Weights of a small mixture-of-experts language model, trained from scratch on English Wikipedia: vocabulary 1341, 5572 steps.
Below are experts of layer 4 (counted from 0) of a mixture-of-experts language model. Rows are named router (the router's row for the expert), down (a neuron's output weights, with its number) and show model dimensions 0-127. Each number is 500 + 40 x the weight over its row's rms, rounded and kept within 0 to 999. Numbers have three digits each.
After each expert's rows: "comes before" lists some tokens at least twice as common just after its tokens as in all text. This comes from a sample of Wikipedia text that the model never trained on. Tokens count by the router's weight.

# expert 11
router:436492544547542508571500509534528507511477475528466421494525455442504411489509506553519459452457493427465517519507564529528550498491448452492468473533470480520444512519468448422496503470507480579508541451509468540552405540512609521516498551473547519480503518459443423494457457454526488492586478458491459497521517492533451490501559461588441503457467482480516484437491485448448564470520
down0:547486489538570485506507494583514533452534507482473479502519505495499472484491465487592530467464459467498500482504521480486447518503441494481489516528491467513461463517474464513486439494538507525502510507475447537431443512440517537446430558563573582524482443521477476447507526558418475475515397521569487443491447429547481424526494477565522350524505489513485481547510521526452467505437
down1:467511485458490487504480492486477486506487584577535425476536594534460551511462499488509430491519514543479532463487441487458493559478525477513510513476578539462584529454527468470451469525485462476533539560545548468487459494563552545528492586501478571560525512505458559540428529487561506528542486531510480471502507593498486463401498525413501487456500595467473510521460502478485541435491
down2:492545487361532454499504488500564452536494481540457484517531530506480537492525474449476476481555482523487457421472481593480504434536525539540462559497479507473532430436462534469516491511492427473435551535506556463576540495484495562484474552490428581458439523519546494489517517510501467500525535573544471515440485498528461536530519572453488531489513517517397458444502491478454537503450
down3:466560516440563495427536517458505527567544558571409464457495523497571495524470505495532517415508501431478442506481529517544502485564558467493509480461441467516502544484489518466567485467479512536566487450496576495482445512487530468452475473459589493497587543460466522465504460480481576475428523410542469487475472451487480444523514578456546516466475473558481526538478533481481473523491
down4:523526497492523433491534537473531518505520480448511491481485508481636527480528533486487561446378503532505546514547543486571524504494461458466573522561453524522465508447489500566570466534454496533545589484522439498492495557462550525488482493479545524537496485464439453530507539525431506401501503535568456597503516563507495554433489548492508442523534496467509499485490498488457475494445
down5:506527475502488466519572467473512471494495492488451509509550536481458480539622552509483513526465535507492456502526492465425476494526520542545420539498564500451492512469526554534565587532445454450450486443526600521501516479476522447452523527484514533549465467528532468588490516545514495470465519546462506548464491472485477536526463543448534443414568543510520497475522500388479505462412
down6:523497461523507491476502428516449541469447556486494475493466506584442493487503437526482556488560537552481478535463438460517520455486524478551426557494476510522523473479426523518463608529538518507525551450429460586494484438501467423531464470497493462482467480473458524560489509463420472479459450541456559510483465413529491523480499515436601495496512419488504529537537552531510470460519
down7:512532505486478437474512519507545541507448423490462503446515507561509570433484510464427558441452462459478525505522564488503510443549479523512557490552426504481449556508455406504518502558566398485529485510498447547482486531523505554554491502495549534500505497487538534514475541517459523491450586519503471547520586491582562528459476458446494507488447494438466595472494523487472465502452
down8:478506435505503556506451535443475497443529537519595504553518513482422445527545413520485491486565538498542541489546530508612527525456466540470455539532447510465504442499504548442495475525525510593519458463514563516517518486439463461456479492478508529552512473512510469545554494518497499546448486521495527427486471476518402443460424495510457487456607428493468490520444519477521479503492
down9:454525516502529472492506538568545429535537474498480551480474505534534516473516460485430506553466505495497489448527486410512433493565500536456536486467558442485527524534533475543484428536513496466489576479535400536465493437476551508464502472499533518469639504484461450544455563568454587519555576473550499457490479447536448531511497478557528493522480549526521436500473486465473503531504
down10:478518510531501439489496407495509468458497529433548517398415481475525513484448544503527520485475501547527473467518439529531512501493587531506497568438532505513527459484546515477457553562504541507544454519523489474445477476443487582505566396516475409574497513477393505483478518471453499502448419485464484535482477521526472476450513498524535485496482480517479509414460541592515470498486
down11:502479532530472563480508485477480527555473540462459565483414447527505484527552509607556505578496545541461541450539416542540500529541527470515514534439490465431507430506464516581427582499575479446560528520462532486508508458515454541522495503426512477525521504504515460450465495528432512512552524553441500497559479493530564500525467494459558555470582529516490484528526508508554489494464
down12:456525437505467431516424482428499489473440558548480466485498506434497545502487506526599517530450479453456515586426435428461460474533441528450481503482460478500521461485472482506484538530500484548510560509511506538469502458522455514536513453510501551487478471574591565496483441532565456448453506432572504479557538474481529486510540438494529462467473508526578506530549448454558485488492
down13:523565439555516504459468533480486541502541522427542517492498531566485475551467567463482459567452492549511488508476502548512509557451433583491491488458516429485491485511503503471560503574486560513507455425460526488520494504497473498542548504536448433537462512491498459499480473457533467537616503470479529491497517536433599512466436484477537475454574485554522572510546446525495562416497
down14:502578511477454526482567437519496460521500445527544410489484526447545482511383427550516503516497487466498450505453464442496477450550511470553572453498518481513489546422433519482462491484475447453474458473482478550468495479502421553494447495482537471525507518562475523470409503550549460523500500548538442533526465473501525497450531545454531460476400499513514573539513564542513531521529
down15:457456450552515522462550496480479459511504528536411474549513540534507473464478531605519464461480530398482564417476536482499449504465486470467499509491403491487502516525524553489492452504503518498540546506561447450452516507494505578505529454508462495505454498454508545469561528503520519463480535525509419483413510457460488489401484456500528508452602530440512520533516495447497483480399
comes before: ": ", ", ", "\n", "M", "The ", ". "

# expert 40
router:445507563522566408497442451541528482540395525514468451490479542460545523504448486563518459469548486468475526458488539406559457453462471521495558473491541511424480490535562503488516482443454515499490470422555461532542499497465511577464500528550551542501522482497487484473597473500450524477520448451457525444515494456485474551521485552535479458543486585455507556485530448466532489470507
down0:495577490464571477503484470584472488560543446530453497429468438501550380525496493506566527564419475405498462498431490435461410504445530523492547426504513470433540499487503478556520474553496435531464457450438536520471470522571496503502515513478482543512489495496493486558539526547469501431466556468492472472528560528488502475496504433524477471516528505509525529485551517549555507493513
down1:543488474546503519491547503460480521480513492492401517510449414424508498469512509449482539554514443479520371458448571534530524404475546517491577551451470485479516526514550521513496515390512500507529495510529486490480564550528489571496527590470488520480472511491547562505487445517438492493446521470566566454488458519427466563475488511476531480426502451502482547485492533517484503508540
down2:498476443571411478466513479468557438455574520437501470473478456446541464523475555468559497493558571560475521488535434525509582544559513473457510487496456493465559533480477434558479474438485509565476493463440524520538511572465552553483404533480494452571476448504460467466457505508535500535516461448491522456472449487429496503491507509478537538482536455506584508532514514498570492515504
down3:517516492495517483524563460555527491584577514447464483410475494600543565466494459546577519464559529503520540466478509423523579438494524455496548479454488520463496480488510462465498535503471517548513538489497477464500561444512522566542517470512429451542493470473506479456563482476518466500527496461535518518482529555454534552399445455502448518513509568530507505576454593525489536495539
down4:495476535493499459455451496536518440559523473512496504545602493415464438524461530500458459540500563508514567521479556477519511445497523540544508454389534504535496487522462487492495485473501505453579473487466548505536458518482494554476508479482494509448496451470502550477492470501540556492468491516499513457433551437495441481558528519502494522546596572626549535510569519438490455576512
down5:481562480483431441525479505553522481520557481433530413506518458543448514496428498522506479513489462512498504507574521514424433456507570511483503539475500450383567418449529486457481506477501552499468497594505486506463439493464429535536514504502537518514571483426402463527554500455505518521524471516563557498502515449503467511529534443506476489487446511505592540453470516476523502481536
down6:554483477585481472482562534463461568481552550501495532529500523492516514508506506426530582532528424459455519532496504487489553465505399523515457433517555476514453487473516470554438442518478511492473461495514568570534410453509503511499574501407445498486537438469493554431552492460463516533467485415491480405518521526543499501480479576541502481508552519482500514481510507578494508524533
down7:421478511479554481483500538520455508498531448563534422451449488482544498505451522508475475492529485486569478472589513524509464510563519553551573492495513453448483565442418518514495536540582511515455505523510497452446494540501491482565416520495494420504481608521487557530482499532521453497462512467502482441508543508489508479522464409484537488478498482463536493569537526453571533591565
down8:520562489470528523576467484472489462485544581491504456521458468550506500455502500502611490493536467532492490501486498477504553487483536503544540416508507542493501543509557525484495447529518507525510527429522490476481513543389507450508596505469492439608439569466576570485514579465480541547484480497511531460547573520521438435577520449500478485506507484482464494489440472497568493504547
down9:505521448502555508499516427433463490477485556501487455567485507517494495494456491467477565480453458630517489467501470497492610484537533458503527533455518467441478462476521510501507481448499497518548524524548520534475503402537514507490500513608515487590472437509485504526560446434453468552535518567535489518493524478542471501427460531515494533502487555595445444465531513567468516464461
down10:530480534498557482493556509464467512511463550440583511430518536448514509486521521504493427423459560467495486508456471589568570534493499444489466537588458508576511493481465498500543560517554465475487486526506487474564561544470476492529522532453442534552540513534531516483544485523537486466543506440513516576510526474490537434516512508441502539396475492504489515468424505595427503456524
down11:509561523487376548518515577452446466550484509439498512487563514554483470484467458479494559546442551476559476490470440577423461509487440520558502551507530422518491491510527475483476545494502547552544510535585471523538497501451466540497533491545471466530466505435513532493487575499562522468488552525457526546445515498494527434530531467523562538514486526466499422534484516495453443545432
down12:482508442523528545535503491568491427490494475509570408500539463431476500534536516523456525583474518513476433508585494497515522534528538536510514493491422528585466603476537472568497479500521527481493536555541541538475478554464514473562482523522551535520475567611528474508448469511515504501492478473498452546428513473445495479491539576533460423514477557440478524495450541502509532459456
down13:469493431511524467563545467515523433562532531512531535482533500469554523519504436487506507477456477489486578563559522465477477413488534453468511481460485524477610438454507519478465495498487462547539466545498521514523490458418520444590492473542519545528493547506552532527479469484566475459498499514493468449471556491487442430463488507517523495432527517530548549489465464409514469409401
down14:539526472499571492485466477518493500504540496460530540483460484479481551497524476498425503474498492462454517520469577496484434542462473478513582519571463519465531457532532564582469404507486487424481450483528503476448469477464506474560472466485501553485524509541553512588533464494479457512537513407429543511523537585510523522490492474495502534453465397518406437536532449560429480477488
down15:540511460443508486519529503454515484484510571522502495531434585493514472454580577497501516513528508480476481589583447493513488499524460483525599451519534565488423452471522466461492524434523550473483516525445498457566439480521484549454468479494486510495519526492480505481505506533535537491455465527451483522534564495580568546530486529469524425554486482539426489511517404562449417528459
comes before: ", ", "\n", ". ", ": ", "y ", "y"

# expert 63
router:491471473495541567559501527585495484550421453448474483542544513507550470518549430474502449527555477475550463528481462493447461525541455557497454501460471544551522447501471523496513517548514478569592517445552465526541480459554548536473466468521574524467511542540491442572455440479486457521442554451481548448531480536505566530533573523552489547452513495490426486448450526491487490474493
down0:534514473491430458407512574529533550536555453424518453539530484503513504394442434545532496469539488459501493457524497477449551479506545436530479485501587483492461456465444427471444515469494482567521417568513518504511532489542472533499487484503548525526538434542501496469477448511445477463465468489603443505516462555490511489460496479541464539533508525482531466491453459460499459566440
down1:525469532538497495510536569488472535467485533522507526457543506475469488457507491482512502554527536458433455493510456479491481473459493466466587515527427482641446544513494484481458459459521578497510493538485517535517474459444521554543544516443528531542456493495550433480518533482483483481436528571474543530529605495516430540485497542500451547577470532436457560472450585537491443528529
down2:468489498506472514524428475474560539502372537519508520528443543518480486499535477439507494420473452508465458531464555544530504539582473499586470477411491493472466510555492451543519446466502490416551521504497435502531466508473535412444508527482520453512571517499455528534485544534521458463518537536544477521476501471530474497547546509436453527502501499520424370440471509493498491534480
down3:529524522422436523510440516507492530477545505533509575507441556559459467490501535467481560537536474509453529501500382512599551525512540496554492465471453488458441546473489457480498435500522469483545610490498483505506486538522470496534530452522477516508558471499536505436486456472483505455515529473496453481450396409476555425477458538520545476483455491538550526526557427470507476525525
down4:541536555493537508419486498486600549425559415453501471556593535511499484544477530463470476563493539515458464492524543498495482583530483496411514483504507449498482496541479487531481468548571516432505432478494494497538521577546470442506488499541552525486535493512529483416544563487469545510437493497508504484493435503505495510478412456536522437523455567589466534534476515484495538472523
down5:489485477564504484502527400583491442533539478492459502500443493419518532461474501519455426545545450428520501502562471524501478568554532441472572470514576477461488461482458425494560518471526481495514485479512457525453459486555541556535486518512509517429497489453481523539520511463478545450552513546459545504499597548465517515507541549492472479500484535508518495469479432366485523440512
down6:430482480555592550479455561550509580486498464506556530529478477509492516517440446535557551533466562472497500443564515466532532501484514489482587565536565500473527566454458450544461459529481480415456540506471441470526488431501516541485446477545535528515551525547538505493566481546533488473511538485492490490534471492385545547455509500466456495529457455461505496446474510485534570447511
down7:522523510533596457528503455482452522437563515510520521399495509496467561468457470460486445431462552469443543422480513461523511518516529531563506455524477504356486547528527446481505477455487455503461449483484550545506563516448468491506563530452473482532500507529474490523526447454500543478447573455508514519485521521486471428521516445468529405501558488542524517436450490447511522476524
down8:444498491510511520494520438516493435570529476490511514457538452534523555453579513481531417541555447552477459452454533458461448488481495470486535472545483542441553477491449520537445510479486529482510542516528517550494495532582512425471442460486550517525526530462443476507482488497606518484500492536508549508542500486567486473452466506504481476463411404503519431496357478523484490529498
down9:533523513515503562507456549499469511485523484531537486414553524447512449535498596510486477491533440457539566496560513477498540481517482463466474525497455475461471505510479446528521447574506556486479481453574535527410435499582425491455495448541466481469492443461524531457445522490530481518496469595529478471541453539480540529518508596498532542491480483542464403478492556505518569560535
down10:486444566405489402473585575565478551483456418494520527523483543522456426487425442517460533463435503539546503506509471511528499498603461494531541468527449492533460484617467480477528494482493553528544447524462537527493472537483507500560515618535500469452497468451489416511505511454515503473434507481520553503485535501491482536502444521508485493494530496489518555463498505472520499530475
down11:545507509440523572480568511503558480478483527427507509403462505552517507532525495549498418432454567506526504498618474503450491523404469436492435448500496531522474548503486477474522516459545543451514521433426507500489488436539470479483484408520485539455499504450482490423482507459520500497552465470413543535509497469451485511482498503444557560527486545489517426509458458525477525465493
down12:542529496541518541482490466453522483472543518465540491410447491545450563528541506487402490498542477456530431457415476531566572460479473426481549554507480511542443429528442472567491468556511455460490505537524422531538490503468524478553555498447491476547495433490492467460616554510492532489559472468492476534421541474441511458530519452482521504463490500488495478504468507441518461476476
down13:495501486495531543511440474490568509534529459531500550445481431481408470519479503528509509483537509488469523531495490472494463456489451513500529539535542465480432534454463535524487520473492434447572452560524449562539453521489442532536538481557423525497552492508452463517525515501462541487589493520479562455500516435492488514519557438431519484521559519522579558380599523478529449541494
down14:538494495512523500494493517435528557485537527472483542497589521426434554489481568476470541475494501510521506485459499430571459551474586443515430496505505505432447464548496452551463576445510513482486556518501473508469528555436475501538512515501517545530612453528445511513483534475495512520452582485492480509540539469524486508408566491515459461564532464553526458518571443482529569483523
down15:488544474472501534507504470470489476555566483543473470481439564451513431499487506561433470567588537554453452527525524527497508426441523615490488540499446501541451494515544462529390509540564491517483430479518487463432477490489514527522505543523486498509477435441495470512529560494507525439524466520527490528502511402432513455499539464457484485451479464524551550450564519454449490514466
comes before: ", ", ": ", ". ", "g", "t ", "'"

# expert 4
router:570456521530488501472490571526507470542462485480479473529572470486567566518529443555520539452514488461469533477502529431488519497522482520496480507504502521480502582516557500468485506512516507515500544536491499537497481523484506477465494515549578480534565541498502495497583468479545469424467445588510534499466541515422465540347481564547586506512485553469443396475483520539562547484488
down0:472521519491511477458513482525503471546562463572450477406493544442592468503488459458492506493499497459500564510522542497498469518549457532520550501507467527496466486498520486585424518529550529470549509489503474519437471443493500526459533502444492486430474508461550497579522485532500501448594500518508507493428520452584441473565448492507452541474547550451512526485547464512515444604396
down1:530469491514563517479515430468505517447460476604494475485503550477433497552560530456480486448501446507468468445426542534486488581505504480451504571512487493501496508413532399491495505471504423502478411489478488491590532497467477540518518452536477522508523508534533497475458531508584553523539476484474502499498559485564520534542510481489563557510525507534428589562502445445444529485448
down2:538480499492518485534490470496457483508581459527516496485454451443555506497497454514467493548454471494509495501578441536489508494519505581536541427517569575470526515426473502529380510412433525439537499602487453498469478493513559504502540472447508484454581457473488439491496503610490494496444541456420528522566517536515524481454501442461480443488497477524521553500496486502497465468520
down3:532413501460496546520495469534489565448458473582573518488503566523530525500475518477476523410497493484485501493443504505517558452521436520493449484506462487527571499539554491502562496513447420575486511555444566492502520507460496556568476449470471536506481486529543559495566491507542522452497460549422547518488485556559479412582490500540470516542482519456529517474469500446430532518428
down4:435479481552527479534531550493524466541465501467476451472409576508485538493525495523532520507525541459536509444439511459473496458495492477487549541529485516528487474558526402455515579566542504494487494470455424471491487551519542509559596495517470576489452515520535508450483502499584588455453537520491436548477510503443533543498529602470561506492455460474479485502504486494464472564411
down5:542492485492516478463450534522477516480503555490498550536504514532520482432436571487531491428454460528446432508494613499511427492503445491501550468521499539472380483541506466512474476506513540532534477557520438463468450506498488501483488499485510471513498525546516518576541526448455429476523529445443529563429466488473444510508508449444495447499516533465478434506408513432524524547607
down6:501572519505516480391477551485470510488454462545539511519468531418495476568511563491555484488514532551550527548481489432485500464506480569440481517524486441494510518440528479540479515478521549546489523528436558469473472509507491530522496512515549453447534524413531488485523503502485432506531554484454493505546461431527557541465553435493453445469469475529567545453578481430374507512478
down7:547522490515520474548504423523472494511534550506466513650492414521572501524492562496507531461522440426520481487548506520607497484528535504435580476544509462491502545515517526487501520527528475478460449475473536483559454480518480496461518480467547453516528556534469498444520545471498516503552488484507445465487561530527445426479514545453516473557416514532526451442489523504471499543391
down8:487463481494487576433426468470526530541496571500418466421491465488554598518556492487483488497514493456533484595492503538464523512458473508515429448589444559531544513486472509524553495515484444467578518477545552510514534525470460493449474447525533503555509538495484504463469536513461495453524486551494513477570528509399500487532521593532429547542541515500492477495470506419534475481458
down9:477499444530498536612538554490571550505499512473528519536510474489572476539392465533533475470543514499478492566494507551451451454473524508449531511552518460621415544557502529505570544490481452542477457529525530510500480489470520510471519501457469518540444497494549471538505548503517479492545513548422493486565466431521480563508565477478552510463471535598509498497445499495434493468533
down10:488539520458471407452448503455422540482453559540477512441556465497553523518455555452428533448465501506481544497462460508446467462476470524509573513528567446436472506493509508503465474498548504543505483475443493502444459467441370513483486505548509550473538547533439457527497519484455533543456522481503473541506441529566534526502554533499564448508420494515460418538547481471474477505507
down11:519566513504414463566498507554544548482534573483490460452493489486501512490530493554466497469518469474509617558471484558520540460439441577514443479471437538521542495523541503545427438445522534432618442510495528511473440511470452494535481598523456538515480466440478495490473504500481432503503536537425496478536461535480522462521515505526510502485538523445565494527454464542463511483500
down12:430514490505562506468541495451473510484527461495536501512486510564560434537506467517515599457566513406533444515467493473505491469566463562422502552466450466495484518476461485525419507509529542449496488546473604511487452516561451505504432544498447546516558458476542472492485536504474450524467558520484486494454525540454480506426544441460551525491537465504431580533483440513444509525470
down13:564481486533482470449502535421553501498581569445489469520513422624557486458512419501450514470422504478447517478518477588467517514552542536493485529441424486545451527460468472456455532469554556490484509526513488507553508470500510566548463498470517531526559537450496508446462453463436473472510418554493501454531514524486478524534539489466586493479439522544502506481561485518502499488509
down14:496475482482505442439610416523527535601560494480472453426493445524535450552511497532464540516531546487544471553489473520532404536518488532515524499479500545478470550454473452536506514526524497500536430556491572544503439517433545507488518506515464442504487562505520486551520508534500549502532460548457452551545495478546533470501528466556470536522551468463510547520476560486561502409576
down15:497540573509543565536500460496471514518546491528529459527485489384534506546469428546547474499477591494501553490535472497499556485547558399505478521439476484457502610460495437528575530542558500448525480470485485521536579483485488474481462496453512536435434496484552488497538504488568485473514532538524505418516504470481490442470511545518524510547493460396511436466555522472484503496511
comes before: "s ", "t ", "t", "ed ", "s", "ted "

# expert 28
router:519455519433489513485509466533488513537487500481428449420444500438496500451548500541513542440485494431516465517517471507465578515489523520511492523403578488528527532447511457470503477463496496510489445487472546518484505478539533519521491534429540549489534486568596539457471531480506472554577508462446424522520457431552465461496526420442550549523524552543526499516422490476572426466531
down0:546526538504432540506496513484470550522515464509536455507497515405523474525560559491519487497485486546531487544449456524516550489451428505379479521519518504490431464486538598510511460412509531503476574486501481532502414496551474515563515392551464474538520528495574518519488486469481587492516455533461545447465608525493450516469532471502515507523522475502476505471548528518565508460456
down1:586513561517453504508543506479479478472435515495492473544476561520477471474555568491435569460524465525498502531391520484486478454475450596459577474439505497459488557453522493569544514522542542531504544446510504470546497494481442482470496500499497491513448466500525531543493433526583435477436515503490462494457429494456484477552446432526468571562558533490489484524502434518534491526425
down2:468526491435432498523536453514453523482495416462524470526494510481568560577533481554442581482543494534468534479487434583454554502426508496445451465513450498524505553515521503453451479479534506494500530462461476579462493515543493377477513496551502514528448419514512499553435481467466466498528499495466491465575599471556474511486505459515488561507476517453524488565528468522541530453521
down3:485491476488514468557545469479526475516580472573490526532558511480539497501441507467550476489490488512506531518533457459548516449453486476410521456502551458493521518526530435541508447491595504537530438463513430494479486496519524533561512524441547554500526558518472519458462406458536588493512543461524466447413516529456566587529557491493472430512545554529502489494574467450524452502463
down4:476487501486503482522466460430501559518501539486545472518472520518502492483463567538563484448503515522513498467454478502573549505503505563487590487553532507507443483528487547477544445513455455475465444622499508516456434523558457509532468473428581508576437463515419599519473521494564526477512550517507446525512455534542436446540528518489508400525469511451479463489490523479487560515536
down5:470520530515544465448416538527555445568438501518479484490530452436505458533523418529486578500503513495496516589503516492529514524516520461478546531518507560493435427541440564496496511433465491496499513488451504545498462553485479522476506475435516496418559540449483462521521533537527482446425457506505464540534528493597466522572482539558478459512530491573555518504521578519556459436538
down6:491476485430447499537482569515464487534480494469583518518557495496520508590499465495504530519403463512517521523503543488502428453441548508511591524463541439418557458468455545517415449424498506492521524525437531485536458504503439565499467485535541474515510518483459497563493593474548469521472447505481412476474477496494558536490523455524493428424511522549510450446540511528532509475488
down7:568449584538483557508426509498582496458512483493521447450499453507505568484492470606494556481482539500500562484527450502449539464483529527456506479490485467467447485439481505540470463517527511445480471458503411513501502615540493504485552460552516534462497513553456522536534515485471534537518463563522464547481474531549481520457506470547491388463519514430447504506518473483529411459563
down8:519558464501507580545474558463512538493502421511462537484538456466570493575469499577458481553528562481497537572521452559487442581501522504504474453479481506493517511436531527551513495514464390471494476459523456467492478511477498428520481493438481535485465586539572470524503568579499558477492511564473552471510471521466522472507541506545529473561464467578512449506506533527498549430508
down9:540454470538506415505476494496428520525509462476496549485588538504512505430507538428488460579504435464479506548585523460597478483553420496519543539452525482491472487510559476495465490508450509505560455479484533465459557543559483506503483459519491470483473433565520450465449451458552497445477480482548512540597515483448461495418463507488458476474494494485483530481440548535541458570471
down10:482479600508558589429489518463503565515481421510555492498519485428520503512487485497486550523435468481504541492525554534554538472462514519474529473558556466548572489461541442485566521474480450532445516503491448518470527523553466475477496485472460456465445478508568503489567479468540496510409520513476530538466494492521474420505461515577454475440511468565418498483498436544463510470411
down11:489533504570457512461478423478578504488553506441499488486536499475502487600484527532454508509478498470512543455461468456543480526586490462484593512491582457477464480551509499511457553546500406530499564599508501522465489477442536516496573472541566523425541606524536554492485517529535482512473494480521458486532486484527493500501547451486497517504470547471522497508572472441504474430414
down12:462464512491518562512544504536459508378516442469472485486482526465540503476483525510558401475487505559493505460545507476459478523441480470503425493492555556440449555521531450480563544491479538559406534459498557553539500461549480571473455512479477470547577486453541449556534461474547522498503530475532537502548499553477561505511495468490456530430558447469483514498503546456472498560567
down13:542535537434528486498480517492609501459492496487488483508447494496464537466504545546538517517466424598555514548506519403462495592431437489467470478497503514522491504478497419493479532517470549477504461486526452501552475501597405486479503431503557524458532491458437476407462513564554498432496559563458468460527512515439541512496541517514454509506460484495528528527478496541518443502473
down14:519508444544463558423429480499471478497480548538500512484568502529498462523528513528557555615457506427507524453562585479523568537465499519475401512512523516515525534532491558538432441495500526454507471460513551494515501461442453567570467532452551484516478513476506484505462483462481475500573436496502496459506474527511490457495484470568436488532540525499442612520488487475500577458529
down15:536443550520484528487490536473553493553437588508515524509567551510473530535570491529431471523531446425528492530569544426481567517495512507538489518478549479509541530501564430475531518489565446460550544491512494463480487502389530463488530518520514468494475506522539435516513512413537489504499547443521413522466498429521585525493441490549494560484468525453445489503534551440454481500533
comes before: " ", "3", "0 ", "4", "2", "S"

# expert 58
router:452424548487487515544540442489498517446432478490511482432428561479441473523444577507512476482500518542483537442497511489427430517487518578520524488536473543425434531527509596482524493567486431471463515510509480522534492447442456455522502498497547495495527488574551551468473510464492538607477464448533517548532499484559521439513503531555453492593486510539466477493538464540524457489485
down0:432398423501553535491436535490454488470532488509494452462459521501440503515492504496433544552502505467495519420411486504507474539495505466581504518484476467484516473459483474479544527484504444452480446473480481553516524607458460568539580520446451502524533461512453471495452518516442529503454487551532455439535452535513560488581524506522545455388472492528451529476523507509522547463503
down1:537483491529455510533530514464473483494432528517524451426484505477459461552533486534468523486413499505473556526502480556484481490583392535491500422448516501585490555530532439407505465531524460484497482473536575462490564516500468434536533551546491521547509476542575530555523463429469504505468415514505494571536541525548478511546484559540537508500481574463553536524439520488530501482469
down2:516530508549523462553551563532502520568498563498536521425480538509543442449502497464532440467497507535551546456591564498531495553474466510495508541456574529490489504420514547551500491489517494474498489574521532411469533491471580455522485429480508539477493471499453451571504557457482449525522531439495524473553482504487473475512499565453402521443540512444501534417463511520487491535426
down3:475484458522538504495439599470541554504438553529503599500513503404467450524481518552494475495517527486544582498511541440468486573446452549528431505498532497498491453524534580481522556534581485556523473431469504498503465547501445498533454484489587543539477546526494496461487553451568574526524528495492507407497554511436516493507505494537574466498499455507505459519526517533541463521504
down4:568449488549540551530557454446511507539472520516527542456527463498453536457543497474437467513524410479453519488466533522464456498577444530458452459466519457541501485558445588519507489491472442493476557450461520573547533530464526493529517530505509515478490431531558507469478457494525539511503529534494498449494513574513550490541521565527468607483561453535475548564467552510537529449411
down5:538494485522459460519550527502548451510482403534509477453491448527468469537563499468520458481462451588507461491546523457488423562496540464509487541505460514515463496481527496547539483499481494476596566499523477569540543476476512468520431481516554478501550536542505592475452484445460433518477527455497513406489506505457479528511487512527587545563505465524527462615507523515541598521507
down6:492538542558450510517562536548462570393508486460478494464448539526572522514508532479518535495565492529462493527523562560479524492576487497440590537525491570548528491523518531486532464512446467521449471538503462487477533489481514430486504519510577514564520514580496439563457532443455526541508618471503533507547514516512472556522509555510500479499562588472434449527495504532459512502504
down7:451511468554524610475490498435459460559488517432512574576513543436522447534528505529536542553493466510508512490489480473545559540471521505488499492506467491551436592562488540487478424504539425405544517481458478509549471516424479486482448574482472487513550424488470459492457441521467543440475488553541477524478481534483467469521489495486508450482479526457485477509589520516465509441559
down8:571469489513469526553458566500440562473536575533535542502481549480462553499528485547485483454557500496453510461472519530518509475498497463555448478424486449527494475511564473556520515512492484518518522470528540485477548562499494461571494486385497455511460541547508550532527479463430458449551464525453470542531575521526525390557481604516457474516498486522453444505449525517455473538559
down9:520427448510451509483492513568425480568541466468479547486556453481447496519466518494533482499535553447464522500518496436595488536493496487466467492517488432426576459504573532511478504476516523546539497434439549568513526515500456571442526497461520499481421506504547515497479525515505444529520499417506453507430524492466522508415513404508475450510552531495551528564413507502537524454487
down10:534476443558546463485500495496512507573523447494526511493479485524469466495594526468553490513541525505583520518474525576398455526556497479508493472495536436513446476497498514553529539565440478432541496471492533533473510443516498509543490519546486523506452559500471427490505460518580465518513564492423469446511533526489511466510523596406449489489490536377496539528443528527515486473437
down11:564483483496528533476511542568487563459500466512478544539496581570545513505553450504471569482495631529531502523485515463494471479529529446496482527554456542488491454516541581483503501472520482497456496465459575458519491466499511458499496515499522593533420522441558531527526497531549448494457557530538511531502453523587511537502415467540496569495532518455430500517525446499583475546546
down12:577533443501426517475516457519495540526471478444540477551531501466568470425515445532489528519520505426391567512452491513454506470553522476487602492497549453470482480462529443569467582504556548590492545550504468505517490449476423541486482536472548512507421475554560480466520510470487483492468500504541467536518489458482479510551544485453529463556515488525552462567486533496468505552474
down13:558511518471491526528502493480498422519538455554556512496495447475573500479495616523438434481453445527540500426536550514501492478543483437458509531502518510481527508486458563515618463473505458553474534473497509417497529447541452509461613530459514498499519527550518530475548471565491551528559488417506507510539521448505405513455507445518493530532496529459559516454502496476494532447502
down14:527519539460521484631518515517477549534480499565486474503485471588486540507489488534491520457507524472487508489402536460506493551495477541480491522468548489481555509525557553552543504548503451538496480438565479447513552471513498558469582487581501586476548430517513478514459500493474573476473521592457488509567438476538417510520496540563460460515540511531562515522521495474475478490415
down15:499489454464513505415543443533505478535522524424444482532537431512456501417538474509463527500598534499509503532548416496537498484458511436488523532492484498509452455518456467430463462476448497559523446532472539487507489514469622441515474464388528499504407497460540467499515512546591427496537479529496502541483530494521520539454569483508501521509445481461468454483461558480511469472499
comes before: "(", "| ", "M", "and ", "B", "K"